Experts of a small language model: 256 experts in each of 5 layers, a shared expert of 64 neurons.
Below are experts of layer 2 (counted from 0) of a mixture-of-experts language model. Rows are named router (the router's row for the expert), gate (a neuron's input weights, with its number), up (a neuron's input weights, with its number) and show model dimensions 0-63. Each number is 500 + 50 x the weight over its row's rms, rounded and kept within 0 to 999. Numbers have three digits each.
Before each expert's rows: a language model's description of what the expert responds to; "gets" lists some tokens that make up at least twice as much of what it gets as of all text. This comes from a sample of Wikipedia text that the model never trained on. Tokens count by the router's weight.

# expert 15
It responds to: More, less, des, move
gets: " more", " moved", " des", " less", " move", " COVID"
router:528541503443497441510515547525416504551468414593570552508530494446470413435499535407538576476535499469489497542508539509428495486506442435499459493563419438495489598485490467445447403443533513
gate0:508445494524581544575550487525537528501545539470470475537538506506407512529476505480561465442489652504502524486429538488577528482600431422452544525442514552472518469471488458487412456527452531
up0:447475522565470474477532489404448481461515433429454537472457514499595428484494510457554510521448602432388450558438486553502545548503457469433541482555483432450471414556529492501548530501600554
gate1:390553549453469481393429486559536463397509513436556455467541459509558491457609459517520505481504565537537466350420538471437578495449528527529478492517467473516501533530441522506498498441641559
up1:445397377489488505568643556472455485540499506499432542557466424459506523505465578514369430495489568492500477458517538483476534569484578566509445461452452502526512425621589515551457467485486520

# expert 29
It responds to: Digits and contracts
gets: "1", "0", "2", "3", " contract", "4"
router:450507487438479557521514515533568472451427528529510455508493473461477481419468532488532447424456452543516507488520488440513424590465489415560440544481472427580465577430523492521500456438500574
gate0:497405564608517442462503520399448471439597494485429584545560493443428510532374529460327489425472494479469389591572535560519601478464469505571424459566524464571507469515458396546493495505484572
up0:437445484504619515518555489423491571497525499478519493532494565536440416542427583533493525470484534468456364523489476398571544469547562530560537470601412481503431460666496451488534531450400468
gate1:484580557523464481413453418514571502492420563569529336530565534571538651525534552542523501535637490541547428521540425513551487493544520465525541522406565460444458493527504538388561577541441493
up1:572429473489553480554551503455471558497566559525438522512572438449486418488531619502531535512407484452501496586541544474519533502426453407465448491556448496480569491446456477535470490433515595

# expert 20
It responds to: Clause-introducing words
gets: " that", " which", " who", " where", " when", " what"
router:464478514556459417592507414550515503602584401586503512440496527389531567501432550542516569425491531472416538447510492521585507488485429505492417415536490544465587544442455501508550497536498546
gate0:535563489475393518537491490553409504474494519540452554522460519476434590520483488495459501503499489494452460536493461425503545530411561469429484601661433457496529505454513492414548501379570520
up0:440532509508423477483489465512504411491488569559425537487500534501519532576513453469482516462562451460544514564455489450493502546434604462524491548545427489453442560621438547408494533529502492
gate1:578530439548462492528405461517441462396478464474463588493562453520495459428486568468430499570423508488455443499415484460414500594424567611531472463462338579443451408612532474499449478487539495
up1:466480503549491389449400375429484489383516468473516578449475492516443547494416498468516501541525578538538443544521481596510534519484466487353531512589524467512501533520430510533537495564508501

# expert 53
It responds to: Table pipes and separators
gets: " |", ",", ";", ")", " victory", " which"
router:472566451547506434590512507527488608548472503623499443561515510463425503530508502464507560427511524437483499480412599425509536401504414462520558505495445533567511540522592496501440437492498499
gate0:546523543430456481462454467464462475452566533486565498478500476572505566472580523413454548474612512471514502486529541448459639433452470571592602452499485530470473463463606678472465536463493514
up0:446567522453547557487475499497482538544491474533536477480513509499510494521531467452489493519416519484474515528602561515576603444422400487508495476570468519511523487430554580524445489513396556
gate1:507549627469588512413410457485537505567515447513483492465558471515540588463471586513530466517519485524597508452499395545431530538536545413462562500611519525577457463359456459495534538489577538
up1:494471533499437492577660516473484477489479541509540430530410479428438506363567472504554534558584455473618490483569559523485687472410538589464473508483476450491464517578544458521495533509541478

# expert 22
It responds to: Foreign-name syllable pieces
gets: "al", "an", "ian", "on", "man", "id"
router:460429518511521492524447430549522482504508600483486516457564445580389440498593502501547446407524431527589460507549475515503452383500476439448523544492489530535586447464453525529447610453585595
gate0:474456581509501459510529520475456449486458494507535531481539510449423501432523477495492475566470493559481474579527439412467620513456446489539478483477533545505407456503534516483593508537485438
up0:569516560433534545542362525424470505549561580485566606506593574546504509398526398398544454501517492440555519508456512464543489545498511446454543546561587399581538528486463501520484462485458479
gate1:417571446554422483503538569523501518511496469512607439470453533662512518497519479572535504534520364421496590585466473421541499478502585526493536517437453432472477506479451543545436559476533580
up1:399525427530499579580489550586379540486501489515459470480448605498467497477487468462492501485538393549440510492497522476484530534538443516488560567404435508492456489557442553626451512447525494

# expert 8
It responds to: Commas
gets: ",", "),", ".,", "\",", " ,", ")},"
router:558572493536531472478485441547461564573501439533450453451600521483455506605537423579425435417510514457494486553483507501541436558454457453500467471535460546543477550436558523548518508486473467
gate2:534539526489517540543515556508561526443479497521499620527526579523519506452498509499516514545421538433530596489533517481552518479510522570446466538451584587482520322451502444485467500482532447
up2:394485425514436488559502533508496484483522543469513437548450417611522420468533478475532433460585514499466418499483490503434469483510500521541564494481427421504488571562505500417429510579577509
gate3:484472557559453457533439432449503477506449481569497559477570573466471520548552444546482567533489507522418554615485445479542524496434479501506505457458564572494507453453526429503579507499545416
up3:477471517584515431562447447496600529534500497559511429467539537514439511500455470530518518518523525434487552542558493524511547501496525567508448451462552593479486471446446481505542598536552425

# expert 33
It responds to: Commas after places
gets: ",", "),", ";", " (", "\n", ")"
router:595522471440552437518434450494464544598499453539420447510572502564424451590592415512476464473499487506459465531489485472563486531479428517519588514401412472529512535509608502536514508539570488
gate0:486443474398425462498513510476420608466428530426497393539471469531505468483597482616453416442554446534423564507487483532529489504537540520590482443465396473477454497546540504435548493459500515
up0:474560619500518548470506480518501472455560523510450544426536535496506496525468534467530498474449553538488478600475452462522466506487477423408540558530531453512549505392438464537602494459327566
gate1:407399461422461541448568447498559493466441560580507540499524510439531567426495522492457432523388502447481498501633521526522529509523474556426429505419500564430501538535465438547501467534499445
up1:531565505549548544477515548459538561439441501504551451601461463536557527484567451516548449503545426468457502560473479531466488460500519504527437494498567468511416527439548538495509525588479515